config = dict(
    d_model=192,
    head_dim=32,
    positions='learned',
    optimizer='adamw',
    lr_head=0.00826,
    train_tokens=395700000,
)
Below are experts of layer 3 (counted from 0) of a mixture-of-experts language model. Rows are named router (the router's row for the expert), up (a neuron's input weights, with its number) and show model dimensions 64-127. Each number is 128 + 32 x the weight over its row's rms, rounded and kept within 0 to 255. Numbers have three digits each.
After each expert's rows: a language model's description of what the expert responds to. This comes from a sample of Wikipedia text that the model never trained on.

# expert 43
router:095115105172167122132139168137146098120110128102065163085156162128162099163153108132128086143150117085124136083076110080187151137177170123133158135147125125146067120136079135100152140129154113
up0:135082078103113134169135075082074157131104099148104159169142105140136115105081133192142131140100101158146097132170184106048094115108158144157150130094119093182149088149098128106159169182119089
up1:167167123150139101152103065098067115132101151105161097097103115095130122028150163147150151067139113141114221118130229165124121117111145132156104094085178143101193160110151105119138117134111150
up2:117133071145157148118140119114122170055115123098160147154097096191155128137055104156114136153114119096157087164114123131098042079171122139116145166067130115058133121137146107118155126180162136
up3:101110159144107118115099169180108129094163120077168130174116144195074155120164095181121101107133133149147130132091106104095123104160151152080175129160204144125147133168084178182090124078074106
up4:197135131111144099115152156079136118104218148164140130133147104136125160110094098142159152175157133083098069066104116185112127126131114162182140131129145154099103197071131190165129105175121151
up5:176111134038171185123130113143142154076089129088152095172115163134106153112154132116148153091111129146133158163123174092144042125075090121134162161053129163168125117120054135094101141157108138
up6:121140137111126114171123178159142150162135095138133080163100142124089126076120126081116154093125080210129115168161153100137133142141135091103140147159142105155176099118129138121076136117063195
up7:160120123161097072119130099108107112129154145121136165119153156159049155113128104184116137158122119121086158108196157226161169114114115123191123094129179159124111170128161099173075072106077047
up8:172110141108156127127143085136167102114145113199094131127104160175163151096059139119138116160117148050095126139145120168113166117174080154145108166139130097103097162139176121049148126073118117
up9:110139059068135153128120067154144186108122140160148126120113074156110123096079148150146119140056127104138198126110198180152086088168124097124108112060126178080181088121140089114109151160143095
up10:140177085124141191096106075163101149159202099159127053163104142146133141165156141121109128136129153059143123154192141119128148145153137127135125165119076114146107129136134109136200100194180111
up11:105144159127128082160109090122144137130128142170125096118085108111142127115109141128132132143092142142163134193130073107073111123090138106091132162111074108089094095097103136157146132100134189
up12:132140163114157135145090163165168182122138093123150125100089143164136130133100134122117148101111151236135169133121143110144150156143119127142119086233128107110123152111060126118106131088149146
up13:115123143138130119117129192093117130156094139122147134158078110143129123108135116167143099092141156140131147094102169141116093146155144142136083116040122173103145092043173066092173108126131168
up14:117106128138147112171136189122100111149110127087108110181088119099140101097126138099092129092118113065138159122108112067163103193083149135148141178097072128129084066098078109120121144149157051
Census and measure digits. Digits inside population counts, areas, years and scores, often after a comma or digit, as in 3,139, 9.48 km, 2011.

# expert 20
router:104123106155090140113135135145115090168070041092181069078124154076136091197148111125107118056159125147161117133108149063156099132118154107112144115123130097156099132096088186114080139087073146
up0:147179113078160152139124103126099161114136128141151080160146138130113159117134191146169118134133141155180115185116169086101094128150090128143080123080148138128143118154055146081175151144160127
up1:109120097106154141130161114119151168115142136103171171153149109087137107152132092145135129146073094119120104068131128097107121157148080137143038052101140127106143094105149111139145074174158125
up2:129150139154118169101115156137154095141128075169166094113130151125140161126141143078169125143175149171125101156085123067126124122161111204149082125123139090057065174070124124076122098125157119
up3:101148171127168160157065155131145153145131150155131131080069121127132148136096144147160144148133171120157036109133145169135135116175155117139134150120146157075107143177093122113154087100084154
up4:173091113117110106099099119127148151087128084177154073157154164157152088134125188129154120078117090075041217154128101108108124143091156154145085105098095145150133109126108103076145157134150161
up5:142154132086143116110084125157147181116134146161212083165101099149093159140126173129105117109135152124167128179180128036117086099114144152157098173080071131153145035168128125138153097104136136
up6:168174103139084111139147130157200153062142161246123120134158033173067150145103152109144100176106096118132062155170091125147088136126060176133102150050107178137094150111104127126131139089142119
up7:174134099128121127062120141136118163121113115123147118114133116130148123145133144160158104148156118138131147145090157139172174137128043105108053117126110166145116145094166187073163184093107123
up8:154081079079119136115162085108171138031110092135153102159113142150118115101126147100176097108097103107113188116200151122136130109145154218155133153113120151150156132169112128079121122185143101
up9:121126162177157109177127202166104164155170145083128087217157173119083136177159145135133158155121092136108096115089185130121122141116149121123045131129107116170091085144111131142146133109078082
up10:171107098140126123113148129140136144131131153135109094114130125159134177134120142155161077136162104149128117101087143148135180125197101122169127163115148090084094152108155135065181117123084109
up11:142129122090105058155111150116074140148106090104085100162102185154106178092092145137122142156121161166139148108133133119106128117171156181089122123108099086127149159092137162154159142086143099
up12:158145080121098035119130092114124165102192053198120104119163100170130147127106133123130191138147138104123117148175116157117097089084102186143134086155124170149108165135148120179111107114198140
up13:097161128101109182177117155117177115079102094105156097103076196122124132060079119077108133083129147107149141113127046061138097201141172177077134130114051109146130111157141117136135147145118139
up14:139107059120156102074119139099119139110159090105108094097104129136141182102106144195141110157147139125108150077120112097142171141133134162125148179144125100096165173077138178099165154122164132
Digits in coordinates, tables. Digits, decimal points and pipes inside numeric data, especially decimal coordinates after a slash, table statistics, times and ISBNs.

# expert 22
router:139137117125178116111109071126177126116115127165094143124100103171152092089135128083113167121090157155150108143163147125125125097102115094113123096164089113146162079168161110156055136173149111
up0:138097147148065125158091147128106106073133144168140075151145142140093171136104139153127135169119117124113059016106168142123108115212117147143137125165135135116124134139082157193110141120164114
up1:121164127155104078134130142133076084164139107092139071128136184132146118142148076159116111163171144091139079098066145138147149097171134138141126157164130138125100168120169060159120094155166089
up2:139135156136070144074171137112107052121145131163142171106143153137143146138117116075167112132165111070134122108149114102086152136130126175133071235088126114181115093090178163154186055152132095
up3:146085089109081125074125158155118100195141118136160096075122184095116112168138188117178068135165141057113159136157091107166107135097114109143137204155161081129054112117146172098127088113104092
up4:192117049134167186114148119126128162187142117113146059131105091051132136143148128115136129110137195093098132137124112109189097149058178090181058117056134163152126188140116116128155125120111129
up5:156180152178031105166172111141122130134092110109088130135106108114141183120117087139167110104158151169111154117157155150111137111070091069150123086058093135144155143047195172136134136147152080
up6:113089164146048068150093169146124133133125107175105114100133074147111105132115132148139082175149144124127121143089114120142123143168118158149166182105101076075098167082160157105154146114106100
up7:137069120122127166113127136110106081166201110135174130139133132104164110137135112160144134139151078135103152141082139161195153096152107121183087140117083065108149115139062049149129130174133112
up8:084076108129203125158145145153137110112145101105132137172151144102111121094104155113133095143056172126125122125096164134130167156150189105124155138169102076067119086125075103184123062166143117
up9:184144134097099125188121127141087163146139157148131100148105164077115136150067187143124127173104138168101170103088127143134169124136091120138129116095165131145090195104041141127158117128129188
up10:077059098074151063146071125132158156146122109185150157136140143110124155111151173111111062101158130119130096100146230111111138156165148103147144114197148088075133078179118114102146121129160142
up11:126107108129151100108110148139140116139110116133134118128149122117141177188146118126090173094163150145141127135118120164100087097098189135133123085130107129142110145058155134188148141144147123
up12:114141153137089118125184165175147100140150150123125102150122131142133138161117215127142107132136109101094125128133113125152164114058141147151095208143103122154111113120050139156157099098107095
up13:156178114147126101158129153131091098142126126125152111111144131063105115137136111153126138184137191098123130089062124176174137140142106064150062134084148102065112161077141102118128144133124079
up14:129108106122171190116090134107126162138194104130120088140134135065126127186144167117189101140139162145124082172104131081179094088078066110157076155080099083165080129158064150115157162083133193
Commas after phrases. Commas, including ")," and "\",", after introductory date phrases, clauses and digit groups, e.g. "In March 2003," and "3,000"; also However, Although.

# expert 9
router:165132159159143142093122093072126138161155109090172112097171124080084069117180135103122099142144170107153120125126103162135063112149104161142148097085138174088141119211140146143162106114106135
up0:089143092115178088118190129164144108105137096133120119116164122110168116102097109095147108169086084121123149117142164127133184135125156139119149135126081139104149133108128144094132041138142154
up1:184131123123115094115110173137016064097157185143157097124178129168123158159057096165135153126133121126077132108086121183141174070081120152112129073102176112168123186095098132134134088159139112
up2:103116115131101186179114123094133120165134129131139107141113102160126152148107131162080127116195178090108071145100151096104124174140207130133129120114138138135120101152170087132094170064078121
up3:087135114105097120122118090151159127094112171117115142168096117125179145157176139150090193142115090174151196115167113119071130095091123111112161126110151116124066138086181101164132225127168138
up4:129144072067127144078138175172126150113072072125198094110143172173132126079131125131124086123068119121106175143131126125188123162144111140093108106177142147090199138117228147068095099142060076
up5:188130099184071097094061091160102143101103173160075112133148085133100208146124144192107135117108141178097073148108140200167137083132136075164106112139139152162159096116112112159080129161118090
up6:116133138104087098133155131112177140171201114182114074114132080163129152029154126129082125078182177106104156137147119125182156135085100155173077160150072134113178128140160138140085086127107080
up7:116158116107217171127125125127125149132148111099197125131109162119132117123101113115164184033096113113123151133212111104112144172184146183134145112175135126139101068120139075104124095151147171
up8:149114142099089089140180171129177135140086116135162152119127135180117155150099118105058136136126112121121112178130088152133122131129090122215155099101122155146128100106112096026156088172082112
up9:074157166157125079171106141084143167076071136164153105106119132144153119149097156124152159135107089139136142146174149094041136141158146121098158123150111164142092146102136192147129141141136143
up10:083104073153125161130043136141138135123108136084108147142070160069141125131137084126178167118162143159161092093154124096138173128120255143114141124121179130127172110118079097168095087116162161
up11:098174161189122117097127177114126112123077142127134120108081153137153113192073125133111157089136116147157137116133177063100154095153169151085165111147097109183103107147082073146195157155070156
up12:090140116074161079117138167139145097086116146124123127124083071145156160132158159130130207099105075142103139106136112152150146132114137141120123079145146107152093138106155074178160134100137122
up13:115107152038073178153099114100102121161151131144126149087173164157115161068102145124124160162106115147113148138149112181153129112113130132185097088166175096122133086120132110133124155187127145
up14:126099092068138163092162097116113108137174126098078086118176066119141137204090163176120110127091130102125085150117133148204137078104112119075141163119176129137105148117102097125078129131163106
Definite article "the". Articles and sentence-opening determiners like The, the, This, A, In, especially starting a new sentence or paragraph.

# expert 44
router:124154165102072142163183117101081087123106174116106148182140188120180124072138111089162085129188109114177129064146148091167148155156131127084093084149129150148095132107091204115140059151152115
up0:138091143098104099093123192143122100163127120128139107131156192154137154093117068098129142151136153117112233127102101167094156123131136163153088101145105133100114139096181125113126147117113134
up1:203098172138113138089121095124098094158097107125149146131144110157106171173118125136114127159145128113085134107092140182064079113149161113174157122176100112103195145107125087147103182160110099
up2:124168140146098133129078130094084110112107111092102148123093078110131091119123137152093173137118091082110113124134078139169152078083197079132112096144068142142141162118149129162140127135162116
up3:126127149119134163109090154113158130079099104174167147120119101122150176171174156169118108061128114125152169161096134104118122122127149138125111142127126162045126132118131186141164171161176131
up4:142162155105171101063136135054105114121165142143105175063152088116142108168105150150111107170144149115097098118101117149126079160125091076160151124130185120119139140140129097147084100147102061
up5:133119122119116038129105138120146003126134148156107170108131149146114120156072058124150161166119175056115045115147129111101216098162103124147105145132117103156105085107119086141100110130144102
up6:088101114177142187194143092128123177147094135146074081132125137116116166163172123125122123130130130099110072162075159145123113130069166142129139165069146122103088162137186141152133120103106109
up7:089114143090151158097159093175113119159185147153123097144113130158081102124139119134134099184097152113106115123121108125131114115158110148108185155171135167039167093181169132091069106128089119
up8:101168119124096139148100122142086125161124140084156121148098086157110131156147175128133178134156091082141096124135077120154190163131151118143116137136100148144166181063094158126146109174130173
up9:138154107142156198086152095193135149110162124087088069171116131156126172138123151134130066114125125121145178092135071120211134103138122167134139131104115186108185069149109135135167118140158121
up10:097153082155096122135140145099080107167109107146188067124143122090136136142108080165139155158154148058109077195123099150131142172156145132125053146051138133150155100144162123111104134195165100
up11:143126072163126181128103168159159139137115085095134084125102170109102077140149114123144081114098082136128144100115135105159109122095210147139074100158101126157136152226131108129166122132073127
up12:170170148204091159131101153097207109110107107145136084060103103089073101150164106139136094130125158094100085154128141089146119123084124102120111154098097128138080190140136119130100119109086146
up13:159064131177111144071079130160128140166133157149114142117065096138167159174170098129112144098107137162141155060103101171133104075132123178145179159116074133153180151084140070123178163096147092
up14:124137142138110113169056129128118156094175129183096126041150133133135139126152138110100126145176163076144133163121138116137084061095154114172152125171092072132126211172175123080114111132144139
Coordinating conjunctions. Conjunctions joining list items or clauses, mostly and after a comma, also or, but, &, and possessive apostrophes.

# expert 52
router:091103170128151165050180122133133176110066163171091156153151146142136152092116126056144140195183100143159104143120125148127201135103135093149157125083094114116126120122153161184083122071136182
up0:153125137106097108125091218181105129097119094145181095139145121112112174108103070157111175150170154146092152133147100063098119181204118166190118114154117100073192152142134097147152166164117132
up1:160145139108126127128068135131145066118119130155116155122166177138146137114151093151170138103145096075158146066127146176147203149173162117144123109141148090090141187104138135135120147097134113
up2:174106115127118150124118184166150053064121110116168147148188173137111086049144083100174131121143134093093162123167178145134116158163142170175095108137136101135132090184120097156118158127069086
up3:153140101174129122202100175113125123083119102122131099149091123133087144139153134174122112100148129107095124077100137136113117161112163164071161195131122130135143130128120170137161157105127145
up4:162098113128144131158133158140117104117149136125141091125179129112098111107156136121136141070115172066097132127134114110201152170096112101182071148103129112156068115175110065149144146112088080
up5:142126154153148117160131154184140193090147110128156107152142124142147184121122065102139182106138128154113166122076178140107104147100135147158144090127147118153138110099134119123090168112177155
up6:140217112164168140145138152182069184118140108078147124130142069078118084145115134128069189142084106101150188086060081134148084130118143082119134184100083159172100099075088124134116121153128163
up7:134175108129108185153102119113169128134190125114148082056084106119124118191106137144077126081109120087123063145099178110130102130177129127103091154112235106122110165133128159078146207143173124
up8:127176136146086101081136134058062115126077078184136110115184134163096086135082123202091112196152192071085114134093109127045205142177091099147114124146089125117105123125178035133111111166147076
up9:164157101151137081102147140130103164158083072084176077151121145134062114118121159152110065143136169086098089109070124084175164167120065099122106127195126159108114150148121062093144133141118063
up10:132139100116155135087072137168149098158189126113162115117120117109191161159150111140196174083127157123156109133116141184185052070126165146111106096129162134080183138131077162118110082102124130
up11:138130097048161118106093124130055087122101136151157128160183125153136113103049160124132039135127120097133122142121127126135167137193119085128122165180131070116130067137088064062107131144146086
up12:158164120165134088093111167067101115128154065145166042161076093124098151139097146169095087148134224085059102119119102110159115167134076106102128152205110139092116145137170081157095144189100085
up13:137152128117133124161127146127124138112182104151151105146168055096151225090083174135089085099158131116070152103133175112139096108099084154170111160157093130115148138145105141109118208117148111
up14:126150132186119099144130126125143121148176121072143149059094176118148100158144123143146113102070096168141071088106141111197092107150122143080130105149114111157116143129035140147194104159168082
Closing brackets and quotes. Closing parentheses, quotes and brackets ending parenthetical asides, glosses or table cells, e.g. (1955), "kin", (world record).

# expert 45
router:178147114164117129092143143169154090147130096107100134076097145097078118174106141129139151157153121163130132104133195135084107115142142131091132092162187120105096124118132147076105053112096089
up0:029107121133144042150099184202144151164136091112155083153123116125153095088143066098075116139041146107134133174149082130157098138129169055118158132122100134132153133109152153146149155128127109
up1:128080111087096188128117136123116159123102128190159142138110175135084230157155136062126131114097084132073165127169146096120107139159095127169103145137110174132111111160113150125133150156097100
up2:102112146134130083131130090133176139145159147156098166163116125137070150132138167119126088162150185127107149095148095158117115165094125114190146168127108179189177174132106121125090082149121101
up3:123196148144170096197122144088072104128140096126108121137137164138127173086130115168134089158153102099099079098101107154122183148153144064108123101183114085174138140101174128142150105107142087
up4:156088107123151075099143141091203136108131173157131114135179118105150112062161157115157090101107140123089158151182115117137116084103147144181075102175092145088093103152130089083178192110106126
up5:122125092117093090134085146066130097110132106131108153093098089157121132156124140152139111142162175152126128112089116074122175134153122178179127175092143112179121117137152086137109114152135120
up6:114090054156160098156111167115134081163098125169098138093142089063118138087105110138156116139111058095086117125096103124147142150110156070137087099130145132154147163150190109152147133159108129
up7:101158171097114167117137117126134176094163139127111121117094094130133170082121195176145092154132118127116057054115131120124123155131099138171142143164167100138119110103141204155096146111142092
up8:088177110185122114098138120075092100137078138090147128129124158134097155129177112128102065157144112128120098148153104163119144135088134111115101125176114121071119141095103087152129138141103094
up9:117106119119096138146101115108155192126130156118070112138111082172111147110110148189160094068132152117140131131113122121130070164119147141131169173115138086202136084148099185116092119095182120
up10:102153125077091152135091144110098147143108114138043160098119084129161143120128147076140062182092134126190125191083088136135145121138175106142125137096075121166151132101127134155156097148180157
up11:117093107140135151151117134122122151076155176139080090199100046169127176140146147118175117102156107129128093156087086096086121101107151155096161116037124158145126090179147106177145132053175116
up12:189114147167059158120076126166123097102153152142121076172129100078176142158132090091118098089131136096101108093119093123170168135122132161129145173080091093117149160127068118182074207121110162
up13:161143039077081117061111117076117144110125130126116116117093114193146140141132062181155142039119133101115153104118106164122102149096103121154089124026062144174172093164144140126151144119150164
up14:111161173116126143129139060061085156108105112164095154100066093099165127110176192115088142144146111097067051122148145136150181119148106080194096137075125135125133131072152153142078156133170108
Foreign-name letter pieces. Word-internal vowel fragments and accented letters in foreign or unusual names, e.g. í, á, ñ, oy, ir.

# expert 0
router:144076095161173149083151148096085118189140102140134180162192151081066109115155126165139149101150148153105171166189139154095146145103111195099111093156198140187113107094154134136144185123093128
up0:142108071133069083113092095098125072134100113113147134093141215168155108238170104137160150170127140133095118064096158122135125091140131105135133126130145101180160131133123062152096103103111094
up1:186135126186135160171122113119111196117084170094172113167171117067084127133071105077066114104138167126128078119060119134128101171100164098117123161075142140157111142083181118156113102169135142
up2:101108144148194096151081160120097187150175121110119119144083143151092143100174129129139137126134188132070173159162123114140153125116126094151128103140114119094102115140097064078115075209163156
up3:176125139139103170154146147135108159114115110153077100132157067112154131100176175109138128123125092098081132100132114167108114136194095115096133106099146124147190070097112135114111134060161120
up4:135132117114195205117111168096105104113095129127099111139167139161077089099152193138154121108188103116089154147155092089145105144156134155172118157175150136133114132142157082112110102181104111
up5:161140094175188179126099115114142195134127118147107119132101128064151116123089152091098095138126236143095072148138109115130141114137149119145101166002144124126190145093150146061157111164114128
up6:145104102113059064152132143150200104130100178112197133111124108187168179070066091137118090209100175131115149096119135142137090233090116109132178123100110142083136160172129124156128133100140102
up7:051158093128118116139127182171133118165138108068157137069127201102114109078079101110113140179137129150170127208136141070130123112170139113150102130121139120113113120130110150096147107128164103
up8:072135132126157101131115119146110156138046113154138165154127155123127159104132130107099132121122047117142155102181145059134077096110125075199097145150104132119166106122108132158114117123171183
up9:147151145163100096154146100170099140119142076138176071153118105212153137065148046169084143147171189106051105135110088149149187148185160074110127123114087141163095142107093131172145157168155098
up10:089166134068130144118127116130116164113125108147055175095108112081195118133052150119118095138086170132147167108101137143112140099116133085141047142075121089144178162091166148130148071125099092
up11:117184076158066123065152150125135114161088161171147103067128154033073127152110112153129136157133176115128131140132150118137084153152093048157034124112107164092163121133124099132103077131139092
up12:170137100127122137159155119123142132159183138171022121120129116137131165111121138173105141118156116127134063100123116159131132094206082110115137113170117077158139153175097161162103088181120107
up13:206166102174203068159133150104070142133099098198134136104099133084111092119145158115102102183137178113135099136140162117140160169144130119135100135057129143121130069088168064115105122111134130
up14:083143161049101149147119114170150154159181099110118119125120069079133116095142042107170093069119179098092164131138094089150133151198152157123111106079136105059195146179148052110146129144198101
Mid-word name syllables. Short vowel-consonant pieces inside foreign or unusual names and Latin species names, such as Mah-ab-harata, H-umb-oldt, Praman-ik.

# expert 27
router:096121133121136143140180128095092165063167081087188128148089106105109187096138079132164095098184111051130108107138158100183149115139144079068122105143161145122124115118145165106145108210112108
up0:049126119138137116047159100153118159130131134120122150167145116111185129104140163133108061137159166129147191105137103112123136091130143117196162125133153164148099085098090124177136139137151218
up1:127104113147112136097100190115129107106124065143094160086130183122116163116121105103140121150095138127086132057149200081158171145166123101165133163111162132083129100099126148150090135107117088
up2:211111117102106188090133134087122061095142112137115111137141168140140112250101148125158107127159213153095142144130080152116090132112164163120099131096141100113139131124102164128148145116109151
up3:068077131117162100115146073144122200194151123118049109080099142112062126104108180186077129141015193142121109169107124167163060131080158133073151153109174137209119087092109165110161150123161122
up4:116136086148095150076144129135122107173105111135127098114143114124137098169158108136125059127193126104096104198152082096173154153120114105112070188072192112132098115177124115053093122103126111
up5:242157088122159161096139115115104139103085086137146160081155109138092116122076116116164108112112186087132137092186096079203158116116149097176088161078155176129141077063158142151149147139104116
up6:107162086138109126134138116135154141125150124208107130158153078178095189143124168143143149059165132068133168070161110178136132140204118130170138164159144112163132076148132195120126093092108145
up7:077124078105125130108070147109119119148127059109098134128102148082109124133123127143127120172165199152104193150169082124162153192121137160113166119083161137105110089108087105153117120124129157
up8:140115151096121117144125135109159078106119137140103195149132115113110110130113110113179145135109170171124110055121114083116088131139150162107159130114141153204160100102086101188137115148183139
up9:122103147170103074136174098087174126099135121132168148157103122085181114119114097151155143181137112087144082153170117076162150141120123137139081167116139200128126154148157143138076097094130126
up10:159144105096148154061085148176112134130141127124156123148154124111126161119113096139123148106147165183159141123135128129112135107122166106153184118100105147143147116089070178179133133157147130
up11:094127160107122126163061101086125114130156047132112135105094134100184100089130090144060203117097120133136138184059097133135148142107211148142078103107104110102096178152144143160137146108162130
up12:130130092142089098147106169089186066116098109154124162121144134129166065140123100093164114129108100088119057142152115125100110143143138085154091135133109098164097059131095149091113123127123143
up13:152154117112133123093073182116140136127150137096159104153123119151103151173119150080103161099130108205082157071139107157116127115151139171116100131123108115136141105084104105155145145091147118
up14:110112124163124135101116084111175147089066120081141150080115115078109091133151110132166088161130155146128156159198036102144105077112126167123135148086133190064145129128169149092101111132115143
Conjunctions and section headings. The word "and" joining phrases, plus words in section headings like See also, Personal life, Career, History.

# expert 58
router:079173141115121139093126125138123146087100170136089125148067151112193165097103131133136107191113127162160153101116140108137130143106147144112159126158095185108117107122131190137046137073165178
up0:122121079172122145120070147084104092093183137116134087145139111122157109138093078150157109117177163118135072156076083114194144110184168161088082111132107090127104168149148141100137137103112133
up1:161162135193171152111142105020177153065167151096110120143122096128189131181059114152156148109132138124120076128169073125175123111096065142134099157062166148180170118109158108160123075161099144
up2:178137114176142085123096151106111100070148126066150171169146100128163147109128056108220126086228134105105111091154101093141127113206157181156106137167117145112210081131155075144090115190125114
up3:136113073133118110088104108152082140114087061124103085078131117107137164121140175173106105142136120119113170097097094159105197177130173076143141155181139094082142073116087157141114166099117130
up4:161064138146100112124182134160117132156080092169130144156166185054152068142174108161132138151169120147105113095095126125140138143135141097185093139093130137206125104064088106120083162104129118
up5:143147097123159146112133081096124179212070079128150084113054150056101093130068162108072115101214164122119166159156121117138121168104157100145123180152151120127118123095156139103118132100181164
up6:134088070181094132114121150137186108148145104115191117089163204107113062144103090120131087117128146124069153165161204082157085137130072136146044111121116141111109136121139132112167125132083137
up7:154070131052169141169051158080178107127145144131138133135122088148139107098107059120119137063127198098100128125168113143157098094115185117097088135091183150092158169193175156127099125119083116
up8:108095104102102176142113143081143142127114136148105113144141142222112137110114096094158070154178163062103134103090140124154190170163175145151129201065133096119074147171104126065147144120167090
up9:150094099176091124156155108146129118111127152129152110153157183130145101121067092167098132156179116121134121125166100117147095157175141163123095157128140161198153099117130118145126165098084149
up10:171166105105134143078148179120110110108079039143153105088133147082111117109122138133153148139154214068104120140112088103105101203131097100106125136115139115159086160146160106147131111160162145
up11:163120099102088120165056165058178090066143114165106098133137103170135150109060144154076077100139152070140127094195114115134146158143160160119142152067187105160118135143068114105140108137157151
up12:169114114090092156118089154139150091155150123129178091164113139186117127174144098103127104061173133094107145099093166098157097133154144177114163152153182052128145070159088115096101112145111114
up13:167104041157116168057146124105143136134118127175176106151147126156114033209135106171121071127123132148102144144120110104156105138128134151103110164068083150167150065143149108101148129135109098
up14:102170131131149115092156122130089109124118120164104096120128185084153147151075133144096057197125173117144168148116094144111191135147095096156140141128188156173162106135116177134098044107149116
Slashes and section marks. Slashes in table headers like "units/sales" and scores like 0/0, closing quotes, heading equals signs, and name-final words like Province, Airport.

# expert 16
router:111147142117170103122147113168126073129159135136133111122181160106110119161073079174097074122139176105146147162153114141110166067164148168159176117135140152118127194161103153112135080115126107
up0:100093095094078110120087114160163126106092170163160119137137148079100104150142194152133118168120146144108153201065141153155109145096137080135142115116129167187135133176108126082137149224136091
up1:118098080083170141077100147133121164145115167066136079097153096108068085142160094157160113138060132117117144104140083141172119142117200127087141123127105152150165021103158131142136170133134094
up2:154100101150109118095129146096119097133145123108092080135081117110149188141101121108182163141152170136058158108144126129124112117148134129117140169126119073154138163076151106134110096106096132
up3:095099107103200168121115135075127075130103179118063171101149136085125093120090127096136165123155183133099126154141123094115080132150139099173057092081130119107113136175111104172152090090123147
up4:157149100140096100146149106022142121079093151110091132186152058198136126146108120172156064121116139074141115141195117100109116169175149105087142172116143157128137118111109070116104133169103138
up5:151112077157095180048080111078113146143156155089104103154100148154145172154121154143175069074155067151138153107126162111118091156143118144124105204123163105170160160147142158112134123099095145
up6:141142092138116142129141062140221135077070170141133158147146109128171132147133111098120129104149085120142089036121149139150048103096177125156138119126113196147164119082114140127017161104129165
up7:126182083127202170146142180132113137112150099111151106123123113090167101170128139114101160136178139081071088152157060073135125109138216107148101175191133125104138122115083084192161067189121142
up8:124154099133120076072107160086157088212168160181118146117106128127145146059104136099134099120152132075103134165157080136138119127171153147191081100152161148116107139125127127123143094109162126
up9:140118118146137113158101144136163109129114166133116126051088063083162097140103065141104096091098123057113175142087091117160148133105118138127078109053136126152184108157161117108077128124119171
up10:151111128087104129110115081140074154156098163130097122108177107117095156046167107090149207092107102108126122092090142165108151168141177152142087064181138126153193089103091123160100184156117106
up11:175094100107180141106117124140172138120105168194139111177132104161189128140101180088097126024119094126134133084102178080129104117112070166106117155054116093132094078046096192179135169144082159
up12:143190131104154154121059136111115195094153155107112125128062051078111136120086123123140130139066066140195110108120125106194117158156142109108117122079171134155179107047121148150097156163094077
up13:141159146112101095150175161168141141134087191174093143195115161182145148122123161074102124085137128127072106179130077126126096127110135087163128117106146155173081135115067110105080101134126118
up14:124109111111150127109131108137142094118133174156128096135118111179136147169116146102119183148085113140144138148085112128123144094091171094088125114097131093189135114078099137169106097186077138
Infobox field labels. Label words in infobox lists and proper-name modifiers such as State, Official, Binomial, National, General, Best, Rural, often after bullets or dashes.

# expert 12
router:166170144127093106123133098156153136194142094122166122107099109115148094155116082156164096134151138197146100075114137152127153154125128074138148154143157146118118125179093135153161110108129132
up0:154132186102149117097101114105129135122100147169133170114092103124149116109098124107124169157123104105116126129067096172163068103147103144138102066154153131117170083091081110131118124156081120
up1:112174103145117125082134143125180131087118171217098148137125106063116153075072141114134103110103180125091162142141138119108136125133140160158012111115137092137152085069113102105150168114150120
up2:191122099090152139124116099094101133167125099151095093180080113068152142130172149146165152081116147119128142146167125117118153098124150122126124117135144118136143129092169180121074107068104111
up3:157120144154134108209140099140108121161082154155113165128134128158122152058097173132187146142141079103111133183167129138139136100120134065152139122120178110124085100135134145096108182117076078
up4:106074056115130100107097146116183156071149121158123092181116097158088123113148107132096103161115139134132087127110072174156124149119164117141141109154110196137144124128196158160097111160111146
up5:195151098121118129107093172135142114069140072195153123147188160229119140067157125128092104124140138101112074142080095129132063150162186112111135080153119190081125148132113156129104127178147077
up6:098150065142146116112134155131159150060141078124086102126132086140114086157043082093078110133063128121131086129050048114183120154096166124112138169136091123127110141102172179147122084161138149
up7:177106127119130123133134077117186111131189148195089125123106108074152146055093158113121119157101084128077177108103076121194144080135132166145061111098123102114113124124091046119103172159084090
up8:174053083140103130085096133170155153084043121120116140102128130108079174065126098159102041116112141135136203108171124184100110121111152165122150139101135161120146104067196087087155104151063110
up9:134126142110098096055127146129135100066097123222104159098118128122108141147086128119127046175155165095109138093088123150166139132139130113141062188126128075130101124129128129112105151131103078
up10:098133100090155131102116113145105084123165095171151168126133112150093130120109160118154109149191123092099098113109168147134067112154097108171090133105148127139188086107095118151121120174144093
up11:085166131087113099132110166130126122188123076157082112117111191122106165094084118159108109101164194107046183103166133114133142165158114155225078176144096062136133089118201105120131174171130148
up12:129144124066132131098105140092090099136136122162109137116111117132102159152072135152124097159165176141098130097090151127127147143176107151200064143085144137173139143132206037093120128110125137
up13:152152092133156044122100105107087136127086102128136138186111079127090188105135185131218143076136146112125090105183067169124058123110147091167124120075142124129129113166106130148059115114111114
up14:120135122112146164130094166089159117160173089115087094085098133188102120137106127134125074134150224093146095128180112088169122140126153113189103162150112118080122132124205163131120083176109102
Pronoun subjects. Subject pronouns starting a clause, especially I in quotes or memoirs, plus he, she, who, and I/II in World War I.